From a checkpoint of a small mixture-of-experts model trained on Wikipedia.
Size: width 384, vocabulary 5317, 66.8M parameters.
Experts: 24 experts in each of 5 layers, 272 SwiGLU neurons an expert, 1 pick a token, a softmax router, a shared expert of 512 neurons.
Training: a variant of Adam for the experts, 2586 steps.
Below are experts of layer 2 (counted from 0) of a mixture-of-experts language model. Rows are named router (the router's row for the expert), gate (a neuron's input weights, with its number), up (a neuron's input weights, with its number) and show model dimensions 96-191. Each number is 128 + 24 x the weight over its row's rms, rounded and kept within 0 to 255.
After each expert's rows: a language model's description of what the expert responds to. This comes from a sample of Wikipedia text that the model never trained on.

# expert 19
router [149 113  97 126 109 103 116 163 141 102 148 128 143 113 195 134 145 102 124 130 161 162 107 117 116  97 133 119 112 125 115 134 132 133 101 136 125 105 173 126 116 127 155 171 148  79 128 129 141  99 156  95 134 112 163 110 118 132 154 103 120 134 172 129 168 106 151 116 132  98 104 101  84  91 155 163 147 174 127 103 158 137 153  95 127 134  86 118 157 123 151  74 120 125  80 142]
gate0 [151 126 104 127 153 119 120 124 130 135 115 120 134  94 114 108 165 128 122 147 154 144 121  83  80 125  92 140 152  84 127 106 137 128 130 121 143  96 136 140 144 142 125 139 129 126 130 141 144 149 121 113 150 110 139 118 128 176 108 132 145  96 137 115 121 116 172  99  82 135 142 115 142 116 127  98 118 131 159 115 132 117 136 100 156 121 144 151 101 129 132  99 118 128  87 142]
up0 [ 97 118 116 118 124 164 154 137  91 172 122 133 164 155 101 115 110 130 158  82 164 144 126 124 137 111  98 173 131 160 134 131 132  82 107 132 113 144 104 123 108 131  89 153 132 126 124 108 111  95  91 146 115 137 118 145 147 107 128 102 109 125 138 124 126 159 135 103 129 143 121 149 134 140 114 126  92 125 147 156 119 130 122 124  75 161 134 124 145 102 133 136 156 124 124 121]
Digits in numbers. Individual digits inside route numbers, catalog numbers, coordinates, frequencies and amounts, e.g. Route 37, 94.1 FM, 51°1′.

# expert 22
router [100 126 138 122 126 144 183 185 128 131 140 121 113  95 136 141 137  95 142 181 129 133 128 159 129  97 135 132 133  81 149 112 130 108 124 110  79 128 156 164 127 121 156  89 135 128 131 172 162 130 126 132 120 152  96 107  92 157  94 182 130 160 147 176 157  92  92  87 112  94 101 138  97 144 137 133 122 131 129 125 138 131 159 118 113 136 148 128 108  85 116  91 150 153 134 152]
gate4 [130 138 121 121 135 139 133 116 133 154 172 135 157 122 149  98  91 108 116 131 177  94 166 144 134 119 104 156 138 148 159 143 130 158 113  65 132 124  87 116 137 102 151 148 126 121 103 138  93 155 100 109 162 107 122 160  99 122  96 111 133 112 103 135 135 159 155 154 111 121 124 113 156 110 140 158 116  76 156 156 119 112  70 149 136 130 166 148 117 143 140 149 124 157 144 119]
up4 [ 92 121 160 126 102 156 154 143 133 116 128 117 132 122 149 128 135 108 128 113 183 118 109  96 121 145 117 164 138 126 130 128 175 134 103 106 101 100  98 120 143 134 138 123 157 130 137 162 104 149 108  95 120  92 119 197  88 124 121 127 109 137 119 119 153 129 106 115 111  61 112 157 101 161 109 165 107 114 119 152  98 170  89 170 142 135  71 126 124 115 126 130  68 112 130 120]
Prepositions of and in. The prepositions of and in before a noun phrase or year, e.g. "built in 1907", "University of Ferrara", plus spaces before numbers.

# expert 12
router [ 99 138 134 155 130 134 120 146 108 122 121  97 111 112 106 116 142 128 119 149 135 144  96 150  68 104 152 152 161  76  77 143 162 131 156 137  96 169 114 105 126 109 120 153  92 137 148 175 156 120 135 131 123 109 115 132  82 107 104 167 142 139 136 143 125  83 109 108 115 116 106 146 151 136 160 119 176 122 125  88 151 141 144 147  83  88 176 143 151 116  83  96 108 154 140 124]
gate4 [147 133 141 145  83 123 183  69 168 140  87 144 107 121 140 134 157 102 176 105 107 142 125 159 120 132 154 141 128  91 142 155 124 147  94 122 137 137  54 110  79 152 131 142 109 156 118 175 151 146 110 153 109 119 124 122 121 143 106 149  92 115  82 138 105 150 127 118 136 116 147 125  78 110  97 122 102  82 140 116  84  86 147 162 135 124 104 156 153 174 124 139 139 133 146 136]
up4 [112 138 104  94 170 125 141 176 111 135 139  90 154 118 150 127  78 121 107 147 185 135 146  89 110 129 125 126 175 146  99 119 133 118 162 134 147 122 206 165 154  68 120 144 126 111 141 145 118 151 150 121 135 103 130 136 155  97 139 137 131 117 141 166 124 102 156 127 108 148 109 146 131 130 182 135 129 153  92 113 159 151  86 135 148 103 120 141 119  83 143 120 121  99  85 184]
Numeric table cells. Pipes, semicolons and digits inside tables of numbers such as football statistics, vote counts, percentages and times.

# expert 21
router [132 120 104  93 119 169 128 118 121 171 143 118 137 124 120 116  91 101 114 120 121 113 139 154  98 164 123  95 126 102 126 168  92 110 101 168 101  86 124 158 121 111 158 146 138  75  88 116  99 106 121 124 161 113 124 145 113 135 164 111 133 100 136 136 128 156 160 144 102 109 120  87 119 132 147 158 141 121 110 105 129 135 165 135 107 151  92 132 135  98 122 155 110 153 127  93]
gate4 [128 135 158 128 137 160 102 132 154 125 141  95 164 166 119  96  67  93 149 166 150 108  96 114 177 123 144 122 160 146  95 130 143 152 103 117 144 112 135 130 140 109 143 160 149 129 121 119  99  92 153  94 126 133 133 173 118 111 167  96 152 114 131 127 126 146 110  98 132 137 143 114 115 121 133 135 102 159 177 149 179 130 154 125 160 165 121  79 127 123 118  88 140 135  94  99]
up4 [121 144 132 176 143 191  85  93 107 151 116 120 185 134 115 122 146 137 138  73 135  71 100 103 137  93 124 117 171 149 118 110 154 163 117  99 163 121 113 132 157 123 101 147 137 112 150 106  94 116 107 168 171 119 143 112 110  91 142 116 108 108  82  85 109 147 120 138 158 174 135 152 147  67 153 119  89  89 149 142  84 120 137 146  92 146 149 141 152 131  84 129 188 144 101 138]
Capital initial letters. Capital first letters or pieces starting proper names and initials, e.g. Claude Sylvain, Joseph L. Hall, Mc, Bar.

# expert 6
router [152  75 168  87 160 150 127 158 111  90 108 152 129 100 139 107 136 127 126 118 143 139 121 124 163  79 114 134 114  94 110  96 152  80 119 122 170 142 119 118 125 184 172 164 118 134 138 139 108  81 102 116 123  90 131 174  73 139 135 126 109 160  99  79 111 147 116 119 183 101 127 144 153 143 110 106 135  86 120 167 117 107 135  99 134  98 123 104 180 161  91 133  99 180  99 119]
gate0 [142 152 146 162 121 109 144 110 163 110 112 108 124 114  97 142  98 105 147 110 162 115 127 153 120 147  78 114 125 103 133 124 123 137 159 130  74 159 142  98 134 103 116 131 135 140 119 131 126 116 125 107 121 112 118 148 148 121 137  94 180 114 133 128 132 112 164  92 152 107 122 120 150 105  67 140 124 113 108 140 120 131 112 146 140 134  91 149 109 181 119 156 119 162 108 126]
up0 [ 89 111 127 112 130 139 109 160 140 165 149 181 164 145  76 165 118 134 128 170 103 142 138 159 152 142 135  96  95 133 115 132  97 103 150 150 156  96  69 116 121 127 164 101 153 112 121  93 154 140 118 109 127 145 138 156 110 120 115 134 123 106 182  72 157 158 178 143 107 121 105 112 128 125 122  71  99 162 123 116 128  98 131  95 125 128 127 175 128 106 127 135 139 166 138 148]
Possessives and award terms. Possessive 's and apostrophes and his, their, its, plus sports and award words like Award, Best, Championship, Medal, League in tables.

# expert 9
router [133 149 126 106 121 112 106 125 137  99 170 110 144 126 121  93 111 111  92 112 162 149  85 116 154  95 109  95 127 152  86 152 152 132 111 106 129 148 157 110 151 133 169 105 152  84 135 167 152 118 144 126 157 101 165 126 141 124 144 158 165 126 137 100 143 121 173 157 141  94 111  91 146  95 118 107 107 144 110 149 160 161 137 123 141 104  93 110 156 134 168 127 137 169 117 115]
gate0 [107 106  96 123 149 143 172 149 155 156 125 139 158  98 162 131 145 119 109 127 127 101 152 113 116 127 165 191 142 100 121 142 113 125 116 116 183 139 159 115 116 136 119 157 148 130 146 144 105 112 139 136 134 102 117 113 139 109  71 100 112 118 161 114 118 148  88  66 164  98 135 138 126 107 130  97 119 147 167 123 143 169 175 125  72 123 116 138  68  96 127 135 142  94 169 145]
up0 [147 110 131 129 105 144  93  78 102 143 125 136 119 112 129 151 144 158 102 139 136 113 109  81 112 117 111 128 133 126 117 103 172 117  93 110 138 119 167 133 108 129 122 171  93  97 132 114 167  99 133 155 120 159 168 138 104 108 147 126 130 113 117  82 160 127 146  80  96 150 110 114 125 109 136 115 155 109 134  92 164 140 162 121  89 150 148 123 122 136 116  89 137 106 167 137]
Dates and years. Month names and digits of years and day numbers in dates and lifespans, e.g. 28 December, 2016, (1817–1890).

# expert 23
router [116 133 167 119 116 120 118 141 104  93 125  99  96 100 108 129 103 142 109 132  81 149 115 159 117 109 124 106 134 106 130 113 136 126 164 180 114 155  94 140  98 118 161 117 133  95 153 128 118 131  69 123 100 137 144 155  86 104 173 133  90 109 105 108  78 125 139 137 114  94  95 118 175 131 149 150 160  62 127 143 120 121 164 110 133 107 139 104 136 168  86 113 144 166 170 119]
gate0 [182  50 155 113 133 107 122 107 134 127  92 175 105 150 128 151  89 133 144 112 117 106 142 159 115 125 177 122 106 133 155  74 162  91  95 121  89 150 138  97 107 177 157 102 140 126 109 105 113 119 105 109 126 132 135 130 160 124 141 133 154 105 131 136  75 164 139 164 169 146 123 171 150 132 123 164 123 147 146 102 153 122 108  87  98 153 157 137 129 148 127 174 139 144 141 127]
up0 [156 151 131 115 148 158 142 132 161 125 126 126 133 140 132 164 142 165 131 146  99 102 134 118 172 152 113  85 110 158 122  97 120 137  80 141  97 149 143 153 129 143 125 166 118 106 110 136 138 166 140 113 107  90 147 114 114 109 139 102  89 134 103 117 123 118  74 118 118 144 114 150 134 168 131  95 132 113  89 128 139 129 101 149 160 170 147 128 190 132 132 153 118 147 134  86]
Table cell starts. First pieces of words opening cells in wiki tables of sport results and standings, e.g. Semifinals, Speed, Toyota.

# expert 2
router [ 90 147 120 152 139 103 151 128 120 130 136 153 153 149 137 109 110 139  85  84 126 172 107  95 102 111 179 156 135 115 123 121 165 101 151  87 146 142 118 111 135 119 131 111 139 141 122 138  94 140 155  70  89 162  97 131 109 107 109 166 119 104 137 157 142 100 112 148 118 117 159 160 134  87  84 162  98  93 168 138 101 126 169  78 132 150 101 150 134 148 115 157 120 164 148 143]
gate0 [156  89 160 118 136 130 149 109 134 172 113 113 118 113 140 152  74  98 105 108 102 122 106 115  80 133  95 125  91  94 153 117 119 103 138 127 123 121 165 110 127 120 149 132 147 145  98  70 130 128 174  98 126 151 147 131 135 135 111 147  98 116 108 107 139 121 140 126  78 145 111 104 122 132 124 138 132 103 130 152 160 119 140 107 110 132 135 109 129 137 113  94  72 176 135 182]
up0 [111 101 149 105 144 134 101 173 121 123 142 112 135 136 125 134 152 105 166 164 119  71 125 138 104  90 135 124 160 137 141 133 111 143 130 124 144  83  73 113 136  98 134 176 158 126 141 131 143 117 155 158 128  88 168 138 137 139 133 104 105 181 129 147 197 139 159 152 140 105 116  97 153 176 119 102 147 135  99 114 112  56 111 131 156 128 112  91 123 132 149 117 178  95 127 106]
Verb-stem suffixes. Verb-forming suffix pieces ending a word split mid-stem, e.g. -ed, -ing, -ated, -ize in "disrupted", "secluded", plus articles a and an.

# expert 15
router [151 115 116 179 101 114 156 136 126 111 114 142 137 114 106 164 145 145 121 120 106 116 164  70 172 148 134 113 142 100 114 138 143 113 126 131 170 128 136 142 105 146 101 127 141 147 160  99 149 150 110 146 118 117 112 109 130 105 135 133 158 142 148 138  90  93  96 174 134 166 155 116 145 116 142 144  66 126 151 124 155 147  92  94 164 130 139 113 106 167 162 165 131 100 156 123]
gate0 [ 91 153 112 113  94 120 113 155 122 114 171  96  91 120 148 127  68 140 141  85 160 141  97 118 133 143  76 140  90 124 125 124 148 128 162 145 144 154 110 144 115 129 120 114 149  89 155 108 149  97 128 174 153 113 124 144 108 190 116 127 139 141 164 135 111 121 114 125  90  93  78 124 171 127 123 115 132  97 135 149  78 117  91 149 133  79 175 153 111  74 127  79 154 122 133 122]
up0 [ 82 126 116 159  76 110 132 160 144 138 128 101 139 111 114 148 108 139 145 113 137 145  99 129 128 141 113 116 133 100 114 114 162 113 126 198 114 108 117 149 100 145 115 102 124 130 170 150 186 139 157 163 118 149 141 129  96 155 102 135 163 110 118 182 127 109 107 123  87 122 138 128 124 128 112 142 136 105 104 129 103 116 176 172 144 126 156 121 100 131 107 125 126 121 167 117]
Auxiliary verbs and adverbs. Forms of be and have, also, usually, and subject pronouns such as he, mostly right after a subject.

# expert 7
router [131 159  84 123 146  97 112 113 129 112 118  96  91 173 149 104 156 121 108  97 154  99 144 146 121 119 118 102 108 159 122  90 101 152 160 151  97 149 110 101 175 122 163 128  82 126 143 120  94 110 177 110 147 106 149 146 146  89 130 106  81 174 116 112 149 135 108 121 127 179 124 166 115 134 121  90 101 112 134 118 112 152  79 129 156 139 115 139 125 145 139 148  87  99 115 171]
gate0 [142 157 148 157 144 124 112 133 144 109 179 126 146 147 131  83 115 123 128 124 105 111 106 156 108  86 148 113 112 181 144 132 124 100 146 100 139 136 101 117 140 154 132  96 143  94 147 124 115 154 104 163 139 132 121 108 128 124 147 126 137 132 133 116 104  97 133 145  87 124  87 119 135  94 111 107 129  85  69 115 146 124 116 152 127 144 120 171 115 110 114 124 104 112 139 121]
up0 [151 150 143  89 120 113 139 110 150 108 137 124 134 121 141 157 106 113 156 121 109  99  77 165 111 160 118 102 135 121 137 142  64 157 124 119  82 122 152 160 127 106 123 102 101 105 145 117 146 154 130 154  87 105 156 153 155 150 145  95 157 114 146 136 132 117 140 148  96 121 150 139 110 123 175 102  77 130 116  78 146 105 114 130  82 164  83 100 122 107  68 157 136 105 133 146]
Biography role nouns. Occupation nouns right after a nationality in biography headers and ledes, e.g. economist, actor, politician, plus closing quote marks.

# expert 16
router [147 158 181 112  95 113 151 150 139 102 125  82 151 113 144 139 112 120 107 134 133 156 109 119 128  81 135  94 104 113 107 108 151 101 141 130 121 141 139 131 104  86 118 130 126 117 127 153 139 142 162 128 152 133 146 125  89 137 149 129 134 142  82 120 161 111  83 191 125 119 104 161 122 148  73 146  97  95  94 153 124  90  99 130 132  85 155 113 119 166 123 101 146 139 142 161]
gate4 [160  96 159 121 129 132 122 158 129 140 114 121 165 127 144 146 136 116 134 129 123  71 137 135 134 111 105 149 114 132 129  96 163 103 136 105 192 108 134 154 136 130  97 172 177 134 152 119  95 149 139 128 151 150 131 151 108 173 122 119 137 136 107  73 144 133 129 123 145 164 143 141 152 107  87 126  94  75 143 158 143  90 112 110 117 121 139 129 112 143 109 110 137 145 130 130]
up4 [ 78 136 128 148 179 187 153 157 130 116 142 149 147 107 182  98 101 130 145 210 109 117 116 121 127 124 115  98 126 118 129 131 113 145 132 170 149 153 129 136 133 109 172  77  99 141 164 107  97 120 115 145 152 136 130  95 115  98 131 106 130 149  81 134 129 169 104 149 119 147 148 125 127  91 115 124 154 110 152 110 141  90 139 108 137 154 119 136 112 110 117 105 135 183 152 154]
Table row starts. First token of a table row after a line break, such as a rank number or a label like Native, Total, Turnout, Candidate.